Experts of a small language model: a variant of Adam for the experts, 3274 steps.
Below are experts of layer 11 (counted from 0) of a mixture-of-experts language model. Rows are named router (the router's row for the expert), gate (a neuron's input weights, with its number), up (a neuron's input weights, with its number) and show model dimensions 0-127. Each number is 128 + 24 x the weight over its row's rms, rounded and kept within 0 to 255.
After each expert's rows: "gets" lists some tokens that make up at least twice as much of what it gets as of all text. This comes from a sample of Wikipedia text that the model never trained on. Tokens count by the router's weight.

# expert 6
router [134 136 105 119 166 122 177  98 109 127 175 143 104 144 160 157 155 116 115 130 148 126 130  99 117 105 105 146 144 141 127 144 106 149 127 108 114 114 111 183 133 141  85 125 130  70 104 149  99 153 138 129 135 119  89  87 121 127 112 140 128 134 119 134 105 109  84 157 105 148 180 177 172 119  99 132 129 142 122 117 135 122 176 144 120 147  75 168 130 146 121 125 136 172 146 156 157 112 168  99 137 141 114 156 131 127 132 146 115 122  99 156 165 132  76 111  95 102  92 147 140 146  94 118 162 133 132 119]
gate6 [112  89 128 153 127 144 126 106 117 113 153 117 136 119 146  97 159 143 105 120 133 155 116 122 105  79 155 128  90 172 147 147 170 111 156 108 106 160 148 140 108 147  76 163 157  67 125 121 110 119 128 164 130 141  92 118 138 110 136 120 113  75 129 116 135 151  97 117 135  98  89 126 130 158 108 114 148 147 127 121 147 118  87 112  68 122 133  84 105 132 127  95 133 153 121 143 159 123  85 127 132 140 134 139 154 160 140 150 146 157 179 159 167 139  90 156 132 114 106 120  98 146 158 120 146 169 124 119]
up6 [134  78 145 149 142 117 105 132 109 144  96  85 101 142 111 148  93 114 133 137 165 112 126 132 122  91  74  52 122 129 113 145 151 119 146 111  84  79 122 116 104 151 118 140 127 154 139 140 107 117 116 120 109 151 127 154 124 154 117 122  89 149 103 139 113 140 136 160 129 164 150 117 136 145 122 112 136  88 125 147 130 192 136 125 120 123 144 166  84 160 127 150 119 154 112 151 156 106 162  91 169 152 136 151 140 109 144 123 151 132 134 119 152 166 162 137 133 135 101  73  87 127 140  96 118 106 138 164]
gate7 [130 120 136  99 155 150 152 132 103 138 142 159 131 162 111 110 138 130  65 146 129 134 127 126 106 177 119 114 117 164 127 138  95 156 129 157 125 101 112 141 136 132 124 120 181 115 126 125 165 174 139 115 147 135 147 113  96 153 159 117 110 125 119 100 109 109 131  88 129  96 137 123 133 151 166 124  69 131 154 123 146  63 122 170 134 146  90 130 111  92 143 162 129 130 146 115 123 131 118 133 117 171 113 127 152  96 154 157 114 139 193 115 153 146  95 132 103 123 107 129 115  98  95 119  82 159  77 116]
up7 [152 124 129 145 179 130 144 146 140 160 100 148 159  71 134 105  90 135 127 120 108 121 153 131 157 109 119 103 125  91 119 127 134 161 130 145 139  99  92 100 136 117 138 123  85 127 107 144 185 148 148 115 148 116 126 113 132 161 153 142 143 169  93 151 152 155 107  91 103  92 101 131 114 179 139 103 117 139 117 112  95 116  89 119 155 162 124 138 148 117  97 140 148 113  92 148 161 130  90 131 106 155 125 121 121 127 150 137 132 113 127 147 126 128 100 104 108 141  95 144  82  74 193 124 122 116 171 133]
gate8 [137 155 131 147 140 123 128  86  97 123  94 142 115 132 168  86  51 135 123 157 151 109 122 119 110 122 154 106 115 137  71 109 167 106  80 135 120 101 152 140 137 159 146 151 119 109 123 131 114 170 109 138 105 143 154 152 176 139 111 134  90 134 113 147 133 144 100 119 118 125 150 108 133 118 139 125 132 114 139 139 103 115 103 193 136 148 112 108 105 132 121 154 155 140 193 165 129 132 152 136 127 124 112 135 133  83  98 157 162 204 151  99 145  95 136 144 135 145 148 120 120 118 128 113 139 135 132 153]
up8 [132 153 124 110 127  93 151 144 138 159  89 119 139 167 147 133 100 163  96 138 112 141 146  89 117 118 160  98 149 116 112 144 149 164 144 121 105 146 139 135 119 117  97 134 118 140 165 130  90 112  98  84 153 126 136 161 168  99 135 154  91 121 103  94 136  81 105 148 148 130 156 109 145 106 155 126 125  91 149  60  99 122 109 109 116 114 145  83 118  99 122 142 144 174 123 164  84 137 184 123 146 152 128 146 129 156 118 161 145 114 113 139 151 111 148  97 131 165 129 112 113 125 116 151 147 169 111 102]
gate9 [112 138  63 114 121 102 117 160 100 131 180 150 149 148 158 135 129 132 136  83 116 129 110 149 115  85 148 105 139 143  99 125 140 146 119 116 130 125  92 172 104 166 121 155 150 123 134 142 142 166 100  92  99 102  65  87 120 155  97 140 143 142 152 119 141 165 169 117 118  99 144 116  95 152  90 138 119  85  98 107 129 150 114 108  95 120 129 133 140 123 116 134 164 134 140 126 100 101 139 144 113 159 154 127 137  86 150 128 154 154 115 132 107 155 122 125 123 101 124 103 106 144 117 115 183 130 149 180]
up9 [123 150 124 136 128 119 129 131 119  86 110 156 151  73 138 128  98 117  93 122 124  88 112 131 125 147 105 111 105 131 147 107 105 100 146  78 159 108 155 152 119  65  91 150 135 151 128  89 140 157 172 108 102 101 120 151 145  99 123 139 127 159 131 145 175 137 110 143  90 114 159 151 155  88 175  86 123  90 127 139 119 118 130 120 150 118 114 102 131 146 178 120 115 112 121 129 155  77 141 158 127 133 114  94 133 123  95 117 154 150 137 139 151 148 138  99 161 143 152 133 187  89 136 130 121 144 115 145]
gate10 [131 139 122 131 137 133 142 175 122 135  75 150 129 137 162 124 131 137  79 149 127 149 138 127 158 134 163 107 125 119 148 163 150  93 166 111 144 125 123 148 132 128 180 114 160 153 112 122 151 132 131 144 162 143 156 182 142 101 158  97 142 108 112 128 109 132  90 126 115 169 141 151 128 108 101  86 121 172 129 111  91  99 137  78 112 126 131 114  97 143 145 145  98 194 157 143 131 152 103 142 123 142 132 148 131  55 116 128 124 118 184 144 153 140 151 105 120 144 151  93 134 134 145 145 134 129 128  87]
up10 [138 119 153 165 159 130 170 158 100  81  81 148 147 150  78 119 116 124 168 122 123 139  98 126 135 162  96 121  94 155 157 115 108 160 131 130 139 123 142 128  72 137 130 129 139 153 154  51 146  95 137 169 100 103 149 152  94 115 125 108 132 126 179 106 140  89 158  89 127 142 147 126 159 108 132 122 153 117 115 143 102 118  87 118 135 126 122  95 128 136 128 141 176 113 113 120 136 154 120 138 102 130 109 114 110 138 191 126  89 118 106 147 128 105 125 114 142 116 146 139 130  99 131 138 112 174 111 127]
gets: "\n", "-", "–", " 0", " (", " "

# expert 4
router [171 113 103 173 111 124 141 156  96 114 108 118 140 102 112 108 123  91 123  77 163 133 108 116 136 118 131 114  89 136 156 140 140 103 139 127 112 150 119  95  90 131  89 137 126 159 138 165 164 122  76 118 103 103  87 156 151 112 107 129  97 118 148 102 147 119 110 130 131 128 140 108 114 130 102 125  82 141 139 146 120 117 138 118 114 134 143 148 109 102 115 112 141 203 111  78  84 133 150 147 117 141 147 163  89  59 134 101 106 155 159 126  95 139 151 158 130 155 157 112 101 143 123 140 143 116 121 140]
gate6 [169 150 115 133  88 141 152 143 139 183 121 167  89  84  96 122  91 135 121 103 113  94 149 108  98 103 163 111 162 107 132  88 157 120 136 135 126 120 134 154  97 144 101 111 154 128 147 131 151 113 115 123 117 167 118 141 132 128  81 119 121 119 175 180 124 168 178 115  91 145 122 156 140 121 155 150 140 148 141 147 126 146 128 148 142 106  90 149 129  94 134 154 150 141 142  95 119  84 146 163 142  98  78 124 155 111 117  91 127 148 161 123 187 118 118 150 139 159 114 115 116 127 132 130 123 133 149 125]
up6 [ 95  90 116 101  95  99 137 156 145 150 129 129 124 151 112  96  90 104 177 152 166 121 180 149 146 114 118 122 140 123 108 130 156  69  64 140 139  95  71 133 133 113 152 146 151 123 134 115 111 130  88 104 109 120 126  83 110 155  96 107  87 142 122 116 139 137 121 181 141 152 155 143 122 118 183 146 116 129 143 142 118 143 118 123  81 119 128 104  98 114 129 146 161 136 117 134 139  70 135 135 132 131 121 127 126 140 129 120 144 117  97 110 145 136  98 136 132 112 129 109  97  99 126 122 189 165 114 135]
gate7 [132 132  86 110 128 143 152 115  86  91 149 123 176 126 131 114 107 133 121 143 130 119 169 125 146 114 143 116 103 121 145 108 144 136 160 126 132 157 123 168 100 131 154 158 149  82 120 153 145 135 148  78 127 157 121 149 145 151 109  92 131 129 128 173  81 136  81 100 129 128 127 105 178 148 114 151 163 129 121 113 104 121 142 121 100 142 113 120 134 155 130 125 155 114 153 101 109 120 199 150 125 108  98 118 136 155 118 122 153 129 106 128 153 158 116  90 115  90 153 143  87 138 135 181 163 166 136 178]
up7 [168 141 150 140  77  98 165 107 132 158  97 125 135 168 132 124 123 123 155 107 158 125  98 146 144 112 126 121 121 120 149  78 145 108 125 131 140 152 140 103 115 157 122 132 167 176 116 116 135 153 122 132 130 105 122 120 151 145 133 153  75  87 138 180  79 111 150 136 136 109 141 142 156  98 144 165 115 138 118 157 147 110 151 103 116 120 150 109 152 162 119 119 125 167 122  85 119 114 149 114 116  95 148 135 125  92 102 121 160 179 121 150  94 109 149 126 112 158 175  83  79 103 152 110 134 144 133 157]
gate8 [136  67  63 148 113 101 130 129 130 141 158 121 107 123 108 120 129  85 126 128 171 102 139 121  85 131 179 142 130 156 127 142 107 134 101 131 119 175 126 127 100  96 130 139 113 125 121 155 119 114 190  94 118  97 124 129 115 126 144 124  96 145 141 146 119 107  91 134 107 124  94 111 115 118 131 134 150 167 116 147 147 124 177  93 130 101 137  80 105 135  76 152 150 111 145  99 131  86 157 129 137 104 122 160 156 130 150 155 103 180 158 119 121 112 140 123 113 126 117 121 127 128 107  84 122 115  90 174]
up8 [115 170 134 146 173 135 113 114 134 131 123 131 101 165 148 101 124 124 141 108  90 113 123 151 121 131 135 116  98 136 164 109 105 173 102 136 125 164 120 121 103 159 130 150  81 136 111 140 112  85 112 153 122 181 139 120 124 140 117 132 137 122 133  95 128 160 128 102 113 134 111 131 167 129 141  77 124 110 133 116 118 142 132 128 161 133 114  98 120 150 129 141 134 106 126 156 172 165 134 129 101 199 160  88 150 157 109  89 111 149 151  59 120 116 125 144 156 122 125 148 109 118 120 139 166  80 156 186]
gate9 [144 144 119 141 112 103 156 164  97 110 175 108 114 109 157 130 102  95 126 136 165 116 119 177 194 101 153 123 139 148 138 146 149 123 110 109  71 120 108 123 135 139 107 154 159 135  81 129 167 134 105 106 122 116 121 127 169 118  89 177 101  92 116 145 140 128 134 143  98 122  96 125 145  88 148 104 127 140 186 151 160 136 130 141 176 151 138 134 123 127  90 137 124 120 120 155 127 125 152  92 135 135 127 131 164 133 148  90 139 122  99 189 107 128 163 113 119 167 130 129 108  95 150 114 115 123 120 140]
up9 [135 128  89  95 122 167 103 111 131 130 113 132 178 122 117 135 143  99 115 112 125 148 126  68 122 165 144 103 104 147 146 160 163 111 113 130 117 156 134 121  98 100 120 141 133 137 113 126 137 146 160 110 117 137 136 204 100 111 121  92  97 130 135 111 127 105 101 127 144 156 102 178  45 113 144 163  99 147 149 134 186 164 128 121 146 117 133 146 131  84 126 124 134 157 148 128 139 151  91 102 117 119 144 136  99 131 126 105 109 132 157  95 122 157 149 150 118 156 138  93 126 176 140 114 108 144 126 145]
gate10 [157  96 158 104 139 131 117 159 137 141 147 108 121 112 127 167 130 120 122 120 140 105  89 123 138  94 121 146 182 128 120 119  90 124 124 139 122 193 145 122  95 142 133 130 124 146 130 129 133 156  84 166 147 127 132 163 136  93  41 161 132 130 105 140 148 170  99 120 127 122 123 101  97 146  98 105 108 118 155 150 118 129  90 164 134 134 134  98 133 182 117 123 120 148 127 137 113 143  98 140 113 140 166 146 129 121 138 109 152 118 147 163  75 136 109 100 133 149 134 109 132 171 127  70  89  98 110 132]
up10 [107 115 152 108 161 132 107  88 142 118  99 140  94 160 101  94 134 144 132 146 117 171 148 129 127 138 111  69 135 144 135 124 127 145 147 106 147 129 128 136 151  43 124 111  95 107 132 163 124 108 109 117 120 145  91 143 128 141 154 128  80 138 114  92  97 145  88 164 134 144 141 166 127 115 152 121 127 165  80 122 128 114 128 116 113 171 183 164 117 113 161 147 150 155 107 149 105 111 142 125 126 141 105  77 130 109 129 136 120 158 136  94 162 119 152 158 188 127 111 115 123 119 100 123 128 126 140 145]
gets: " the", " a", " of", " to", "'s", " for"

# expert 7
router [164  76 109 136 141 110 128 138 111 125 142 103 157 122 114 168 149 101 127 119 123 133 167 113  93 138 128 106 150 136  98 114 188  76 157 124 111 118 107 121 111  87 112 165  88 152 119 115 169 142 116  95 112 127 141 103 108 122 122 116 142 105  98 109 126 180 103 147 106 113  94 121 133 145 155 139 148 121 135 132 122 184 100 108  92 134 173  80 111  90 165 148  93 114 127 105 112 137 117 151 148 102  90 129 142 155 112 127 127 165 108 164 143 140  95 121 154 127 177 107 118 136 123 146 140 159 144 145]
gate6 [151 121 115 132 112 150 120 117 119 151 124 151 181  85 152 174 156 165 163 132 118 142 140 112  87 147 148 159 159 144 122 125 157 123 108 149 132 129 110 138 148 120 151 144 117 116 112 111 143 148  94 124 116  90 141 120 141 189 139 134 185  94 123 145 154 108 126 118 143 131 134 137  99 116 114 121 102 100 126 112 113 152 118  95 121 145 159 127  90  84  96 129 129 140 119 133 145 102 115 140 149  96 182 178  90 121 112  62 124 122 120 139  89 148 130  90 140 172 129 128 121 126 136 132 150 138 196 103]
up6 [109 152  75 105 169 127 131 118  92 195  88  87 136 140 135 126 122 136 127 109  95 125 138 136 150 115  55 115 116 129 151 116 133  98 109 118 113 126 152  85 116 123 109 167 141 138  93 139 108 145 167 132 160 165 137 158 129 133 125 130 117 160 126 138 133 122 103  87 108 119 110 153 138 142  78  91 146 110 123 169 154 155 117 138 102 122 128 116 155 116 126  80 125  92 107 139 114 164 142 164  89 175 137 147 156 129 133  91 105 119 153 118 126 138 100 150 118 132 124 121 105 160 141  81 151 119 112 146]
gate7 [109  96 160  81 151 107 123 102 115  96 154 105 110 127  89 109 104  85 129 116 116 124 161 176 113 133  66 106 129 109 171 142 163 141 121 122 114 146 111 155 134 151 167  90 131 116  66 114 140 137 116  91 133 123 136 123 142 135 172 109  92 146 110 113 159 150 122  96 135 106 133 104 151 131 158 139 132 145 143 116 103 155 127 131 142 172 125 131 111  94 106 122 138 129 131 116 120  84 115 154 106  92 132 159 140 125 114 149 135 142 145  80 168  87 100  94 118  97 155 118 127 133 168 109 124 161 147  97]
up7 [115 134 114 107 119 131 155 148  83 163 128 101 131 107 137 163 132  81 113 125 157 165 161 129 120  87 106 158  88  78 166 137 108 147  71 140 103 128 191 140 145 153 124 172 136 108 150 142 119 152 135 153 165  95 139 144 147 158 119  88 136 124 124 117 107 101 131 127 133 127  95 118 127  98 125 126 136 140 144 102 130 152  87  95 106 135  93 155 155 104 122 120 119 118 152 128 116 118  98 148 135 148 118 118 105 145 152 130  54 107 105 100 145 101 155  86 149 127 140 110 112 103 137 117  84 117 137 111]
gate8 [124 137 128 113 136 159 103 144 116 139 157 118 107 132 154 141 103 121 132 113 142 108 104 162 151 145 137 133 130 118 100 153 131 112  66 146 116 124 109 148 169 174 123 146 141 127  80 124 123 142 102 127 109 161 139 103  68 154 124 121 122 104 147 164 184 155 125 133 100 136 200 120  68 150 127 160  96 138 111 151 108 136 116 180 137 133 152 144 135 146 107 115 125 111 185 153 131 100  72 132 116  95 131 138 114 120 141  83 153 144 120 160 108 127  93 128 130 119 104 128 114 153 115 125 136 103 102 154]
up8 [113 163 107 106 123 103  97 140 111 150 132 109 132 116 129 124 117  91 104  93 148 104 128 171 129  78 127 145  88  99 110 141 162 140 150 130  66 157 173 143 149 159 119 152 154 143  98 148 138 110  89 142  91 156 141 137  94 142 104 129 115 156 110  95 109 148  90  96 116 126 144 111 132 141 106 131 141 192 148 146 139 125 159 148  75 107 108 125 146 154 129 131 126 115 165 123 104 118  86 123 132 116 171 148  99 117 130  85 146 127 138 169 111 116 139 125 150 143 114 120 131 124 114 113 132  76 129 183]
gate9 [122 129 108 148 167 126 157 114 120  82 132 130  66 126 129 141 110 155 102 137 108 103 116 175 143 124 118 128 157 133 102 119 116 126 134 114 151 189  95 148  88 156 148 127 129 139 121 152 136 120  75 118 128 149  98 112 134 114  96 151 118  88 117 109 114 140  98 124 132 162 118 125 159 109 165 124 126 162 148 162 121 104 103 130 138 141 138 114 141 127 120 157 142 194 118 168 102 126 169 105 114 108  94 112 182 119  83 112 131 149 102 132 105 137 137  94  81 133 147 118 185 137 161  99 108 133 117 121]
up9 [145 108  88  89 147 171 149 185 116 114 112 171  84 123 148 173 149 142  99 116 102 134 115 145 118 161 111 119 117 146 155 156 151 136 147 130  75 133 107 128 152 125 104 103 101 119 128 109 128  94 143 107 120 107 140 123 115 110 108 139 104 111 142 112  95 150 106 118 114 132 155 164 152  55 106 179 153 137 106 103 103 126 153 165 150 109 135 125  96 114 102 149 107 128 128 151 141 140 158 144 166 135 170 107  65 168 113 168 132 114 118 117 113 136 135 114 140 128 135  87 107 143 112 120 144 122 153 129]
gate10 [125 137 125 137  99 104 130 100 134 107 137 127 166 100 121 151 123 100 142 148 116 108 125 167 124 118 180 109 141 145 143 104  95 165 119 101  87 148 156 116 106 127 151 105 151 133 146 134 133 183 122 154  92 109  97  87 153 117 119 105 109 127 174 164 125 145 133 119 157 197 178 103 122 159 128 116 133 142 141 151 149 137 101 147 125  94 155 131  94  94 142 156 129 100 119 149 143 136 124 134  93  99  99 135 152 127 132 137 126 155 117 161 120 173 146  98 117 136 128 191 122 141 139 117 138 147 105  64]
up10 [146 114 121 144 143  90 138 151 162 147 116 136 139  38 122 118 155 145 140 130  97  92 110 121 115  93 118  95 122 155 111 131 148 176 126  69 118 120 158 123 126 153 122 162 144 155 123 123  95 176 105 113  69 162 108 117 133 133 106  98 118 121 153 140 105 144 126 112 176 170 139 137 153 115 168 105 132 183 147 109  87 124 150 143 119 138 135  95 155 110  89 139 112 105 133 153 156 101 134 118 106 127 135 116 138 148 111 138 155 134 117 103 141 179 111 111 146 110 154 127 141 140 117  96 106 140 132 131]
gets: " |", " in", ",", ":", " and", " the"

# expert 2
router [123 137 107 116 141 142 163 110 131 152 137 136 137 134 141  79 103 167 152 117 101 175  92 119 140 136  99 113 136 169 132 150 128 106 102 112 162 172 144 121 132  77 111 117 167 119 123 111 151 138  97 144 157 121 160 156 176 141 111 129 157 104 136 125 136 104 148  93 101 100 160  87 111  95 109 140 186 165 123 122 112 162  94 121 122  95 193  66 129 149 153 137  87  89 122 126 124 145 116 125 139 115 124 114 129 132 170 143 135 131 148 129 115 125 146 149 132 125 179 155 118 138  98 136 120 123 133 140]
gate6 [136 101 125 115 138 110  96 153 153 127 155 156 112 125 177 160  87 124 134 141 158 160  75 161 184 104 126 149 115 130 118 117 161 137 100 111 132 140 141 155  83 110 117 146 146 126 140 119 153 135 169 123 103 130  97 108 146 157 149 154 116  97 116 157 146 181 129 125 124 105 122 109 145  87 140 130 114 115 115  63 117 115 184 119 140 143 131 104 163 108 104 123 117 133 100 110 127 151 165 118 180 122 151 135 109 137 140 146 157 120 141 104 162 116 178 122 107 108 151 100 140 107 161 123 115 122 156 170]
up6 [124 120 131  98 139 148 177 122 111 127 142 123 110 142 127 145 134 133 115 117 143 141 114 118 110 119 100 114 178 146 136 129 147 131 125 104  68 103 106 123 160 164 131 139 102 124  73 151 141 136  75 141 130 142 156 145  93 135  98 134 162 157 114  71 124  96 172 161 104 154 145 127 136 131 131 136 139 166 133 127 111 145 107 124 123 106 165 104 151 120 109 130  91 161 118 131 138 177 102 104 101 147 105 148  91  78  61 128 151 138 119 131 113 161  79 154 168 150 135 142 139 140  93 123 137 131 111 101]
gate7 [133 124 130 104 106 108 147  86 138 140 149 125 153 140 106 107  95 163 105 128 137 156 112 169 157  83 133 114 136 133 148 146 120 124  93 101  85 135  73 197 137 163 127 176 136 112 120 126 157 161 112  94 110 145 103 161 157 131 168 111 146 148 131 136 145 136 110 137 107 168 125 143 169  95 128 122 120 136 117  56 128 135 136 149 124 140 155 108  99 152 126 110 133 158 123 152 107 108 139 119 149 126 112  84 147 124 118 130 142 135 141 106 140 107 119 185 151 154 127  85 119 177 114 153 108 138 155 145]
up7 [139 109 127 155 128 155 150 159 159 125 155 144 144 113 141 115 126  81 121 177 115 139 153 137 103 162 137 137 104 125 106 109 155 121 137 107 157 146 135 126 105  88 148 112  77 122  61 162 120 121 116 127 116 122 143 123  63 162 107 126 148 168  75 128  97 168 124 104 133 103 178 120 106 154 102 132 105 149 161 147 146 139  96 133 153 133  80 149 161 132 108 164 154 138 126 141 146 152 154 122 112 119 113 117  67 135 144 140  84 149 135 145 141 141 164 129 159 100 136 133 142 120 125 131 165 132 125 135]
gate8 [107 149  88 103 178  94 132 131 183  95 147 118  82 172 144 101  64 131  81 142 121 159 127 153 166 131 133 151 121 116 129 117 114  81 161 125 157 122 134 182 152 112  99 103  91  99 136 133 146 142 120 114 140 145 111 111 144  81 138 142 116 155 138 128 123 158 107 118 111 128 124 149 142 163 178 150 127 126 102 126 119 133 173 176 112 149 148 132 124 140 131 116 124 157 145  90 136 162 140 138 150 134 144 117 140 110  94 124 124 141 135 134 121  96 118 125 142 108  97 125 127 132 150  79  75 144 104 124]
up8 [150 140 139 132 150 138  96 113 129 124 139 125 143 117 170  93  98  95 117 143  66 110 114 173 128 112 117 140 104 143 169 128 156  77 175 161 103 112 134 132 195 106  95 139 112 132 135 168 144 133 141  78 143 149 158 132 119 175 168  89 107 100 118 104  97 143 113 135 116 136 130 130 132 142  95 124 129 152 110 138 120 145 116 118 115 119 157 130 125 119 113 100 117 132  82 127 159 168 112  85 151 123 171 120 125 169 165 106 141  97 148 140  85 133 156 121 124 130 123 104 150 109 161 118 113  97 105 130]
gate9 [143 132  76 122 150  72 183 185 120 142 134 157  94 104 137 134 121  85 127 106 111 172 125 150 144 162 141 127 111 167  94  99 119 132 198 150 121 156 122 150 139 125 143 167 134 103 107 130 174 142 145 132 142 117 148 139 122 123 170 131 147 126 143  94 108 164 128 136 118 141 101 108 157 133  98 149 141 145 157 129 115 102 109 113 135 131 128 118 155 149 144 135 107 170 151 139 139 127 136 142 115 125 120 153 158 120 164 174 168 181 162 137 132 137 125 123 134 124 115 110 138 148 133  90 121 155 133  73]
up9 [110 111  84 154 136 115 162 145 126 101 152 140 117 128 150 102 122 146 158 125 159 104 132 141 165 126  98 157 181 109 136 104 184  69  86 127 123 126 147  98 150 117 128 119  91 115 158 118 142 113 106 109 117 132  98 135 143 143 121 103 120 165 130 170 122 158 117 172 100 153 100 118 148 150 108 128 132 145 106  81 133 159 112 150 138 154 133 125 118 142 111 103 135 101 152 184 122 104 106 139 149 110 191 161 152 104 132 124 129 181 158 112 137 103 113 118 128 120 112 113 145 127 131  62 108 121 134 125]
gate10 [137 110  88  86 148 145 131  82 150 144 135 138 110 128 129 144 132 115 110  97 155 136 135  99 130 104 138 157  84 127 166  69 116 122 138 179 114 168 119 104 102 161 104 180 113 125 130 149  82 166 162 182 133 138 120 119 139 106 151 101 154 123 147 135 118 112  88  89 114 135 116 102 153 139 152 142 138 138 188 147 132 130 126 131  92 108 156 125 146 130  92 148 138 139 141 111 152 128  82 123 107 135 111 162 120 148 103  87  62 126 108 126 128 134 108 118 132 139 124 136 132 124  97 139 101 169 129 151]
up10 [162 139 105 162 207 131 169 125 156 141 137 135  96  80 118 118 177 132  93 142 119 124  85 132 142 111 134 156 121 149 127  89  95 136 105 137 129 182 128 126  90 138  79 156 113 110 103 139 150 161  81 175 145  94 115 120 106 136 145 115 171 102 141 124 135 138 128 124 139 114 157  99 134 111 123 100 109  97 154 147 123 115 100 104 171 125 138 129  88 125  98 129 134 134 153 108 139 128 136 150 114 130 131 169 148 151 151 161 141 122 137 132 147 115 152 114 175 120 100 136 132  92 166 135 146 134 143 163]
gets: ".", "-", "\n", " |", "|", " \""

# expert 1
router [133 131 139 119 139 155  76 125  99 111 145  95  92 140 102 120 127 148  99 181 167  91 176 144 147 179 170 131 119 124 107 111 133 161 130 169 149 122 113 125 134 172 146 113 134 126 100 103 138  59 153 140 117  95 132 158 136  96 145 154 149 143 164 118 142 142 151  93 147 157 119 116 135 135 142 124 129 107 102 119 134 114 136 134 110 117 126 136 118 181 146 120 100 142  79 154 158 117 107  74 175 126 110 153  94 106 107 131 126 138 109 127 143 112 147 119 154 124  65 130 144 130 129 102 134 138 151 146]
gate6 [109 105 121  64 158  92 112 142  87 117 132 103 170 117 141 161 152 137 131 155 157 107 147 137 116 150 143 111 108 109 115  92 155  79 133 139 127 121 156 142 116 155 110 153 142 122 112 181 144  92 129 102 110 139 102  87 131 131 129 129 155  87 137 122 138 158 136 118 152 151 154 133  90  54 104 121 144 133 113  95 138 129 101 125 140 149 152 138 145  99 104 138 121 143 155 137 157 155  91 125 130 142 101 112 179 110 101 147 120 120 144 151 148 111  70 144 109 122 113 103 158  86 121 113 109 125 163 159]
up6 [123 130 147 144 121 102 129 123  92 120 152 117 150 132 112  64 148 134 114 153  94  87 163 141 128 135 131 109 144 117  91  73 124 151 150 135 105 122 143 113 148 171 109 151 149 135 169 130 145  92 127 136 136 143 154 141 115 108 115 111 113 142 174 106 191 150 144 129 120 107 151 133  97 170 142  78 121 141 131  94 139  96 133 144 133 138 147 140 139  92 109 100 110 158 133 174 136 148 136 123  97 113 125 105 127  82 136  64 135 115 114 121 184 100 126  95 104 109 138 137 113 120 156 120 141  90 101 164]
gate7 [113 132  90 129 150 114 139 152  84 142 139 119 125 122  72 163 108 120 121 118 158 136  82 127 142 127 119 149 127 119 140  79 121  99 127 131 164 137  92 128 147 156 114  88 147 108 108 184 163 105 141 139 115 111 159 136 119 108 162 128 141 134 116 116 123 152  98  96 169 171 144 130 120 139 157 132 152 172 147 116 161 141  92 170 145 165 158 146 135 140 134 129 127 120 105 120 144 127  96 127 123 105 149 105 134 128 103 130 123 141 149  88  86 119 152 117 151 113 118  81 145 108 115 132 108 127 185  52]
up7 [118 158 128 175 122 121 101 131  92 136 171 124 149 101 143  74 146 105 105  88 139 151 138 119 155 153 158 105 129 139 112 121 132 142  68 122 146  79 141 126 112 133 123 115 170 111 142 174 138 142 169 138 122 125 127 157 137 164 140 133 118 201 151 138 136 120 156 111 134  94 172 164 106 127 116  97 146 122 133 151 120 126 148 106 153 151 119 139 165 137 136 121 157 140 133 126 142 100 110 149 145 122  66 126 143 144 109 137 140 147 159 120 110 152 111 112 147 164 164 120 135 145 134  95 192  95 110 133]
gate8 [118 105 138  87 160  89 104 103  99 117 156 141 110 122 126 154 100  83 118 137 109 102 111  99 121 133 115 122 109 100 147 130 143 107 100 130 129 169 123 143 108 152 116 122 138 105  78 144 168  75 141  90 167 133 139 156 169 160 140 106 172 140 152 174 109 112  92 106 142 156 125 144 120 149 129 125 125 140 104 170 119 148  91 144 126 123  95 140 129 133 115 123  92 135 156 119 122 105 146 152 183 138 109 113 152 122 126 154 107 128 137 158 174  66 127 149 143 138  84 115 143 174 142 150 124  97 121 141]
up8 [148 118 130 144  91  97 130 126 123 107 136 124 145 153 124 111 141 105  73 127 143  92 151 149 129 124 143  75 137 107 115  83 144 110 122 121 114 107 109 100  99 143 117 113 142 159 114  72 108 111 130 119 159 127 140 176 145 156 162 132 176 129  86 105 122 130 167  79 112 136 115 113 114 131 112 128 111 148 104 150 199 102 109 128 125 160  91 121 170 119 179 149 135 144 124 105 121 139 150 122 125 154 108 105 161 173 130 178 143 129 146 163 141 158 143 143 139 155 164 156 111 128 131 102 122 139 148 102]
gate9 [134 117 127 185 124  88 104 160 148 166  98 125 158 115 106  99 109 118  93 156 132 136 103 139 169  88 150 132 113  97  60 119 112 100 126 138 145 160 111 125 155 144 171 105 100 111 106 116 169  91 140 137 158 180 131 134 119 114 122 127 164 117 117 124 134 118 116  91 115 139 148 114 174  94 133 117 110 159 133  93  99 102 137 110 144 133 127 135 129 159 123 118  70 117 150 167 139 141 152 154 144 151 154 175 155 131 139 150 109 146 140 148 118 131 147 130 115 133  85 109 120 109 159  96 136 123  85 138]
up9 [162 120 123  95 116 162 149 127  92 159 172  99 149 156 143 113 143 134 116 109 135  85  94 155 119 104 122 117 101 157 159 110 135 168 133 149 145 152 106 118 114 146  97 132 137 152 117 129 103 157 149 136  99 127 162 135 105 136 127 105  98 151 128 184 108 122 139 157 128 139 156 184 124 144 146 149 137 135 111 165 115 109 122 157 101 159 139 114 102  94 137 138 142 109 138 103  95 143 158 133 104 150 135 143 157 163 150 146 159 141 133 141 102 134 158 108 125 161 134 148 110 143 124 208  90  71 125 162]
gate10 [ 73  59  89 121 138 146 112 146 141 117  95 108 105 133 127 107 110 101 121 160 143 148  95 141 129 150 127 111 106  86 103 147 159 118 125 144 118 125 139 153 141 147 144 136 125 131 124 166 171 143 138 124  89 137 143 137  99  90 136  82 117 123 149 104 125 117 147  73 154 120  92  91  74 111 176 160 124 125 117 169 125 147  91 162 126  93 128 114 156 112 156 145 136 105 160 135 131 148 111 146 156 120  97 139 157 102 152 147 114 126 140 149 116  75 117 138 100 106 125  89 151 118 157 111 101 121 120 143]
up10 [143 111 162 119 103 141 124 170  93 105 132 129 109  84 104 115 121 102 101 110 143 160 111 164 125 157 113 136 140 108 115 118 142 114  84 110 126 152 155 123 144 174 112 116 104 124 115 132 150 101 141 163 149 119 143 109 128 130  84 128 110 139 111  86 142 144 120  91 115 101 165 117  83  96 133 114 139 114 117  85 128 135  93 178 142  65 124 128 131 145  61 211 108  93 145 105 118 104  72 118 130 132 138  96 147 138 120 133 123 127 111 131 140 126 151 117 132 125 120 134 167 116 109 106 101 120 111 123]
gets: ",", " ", " that", " as", " and", " he"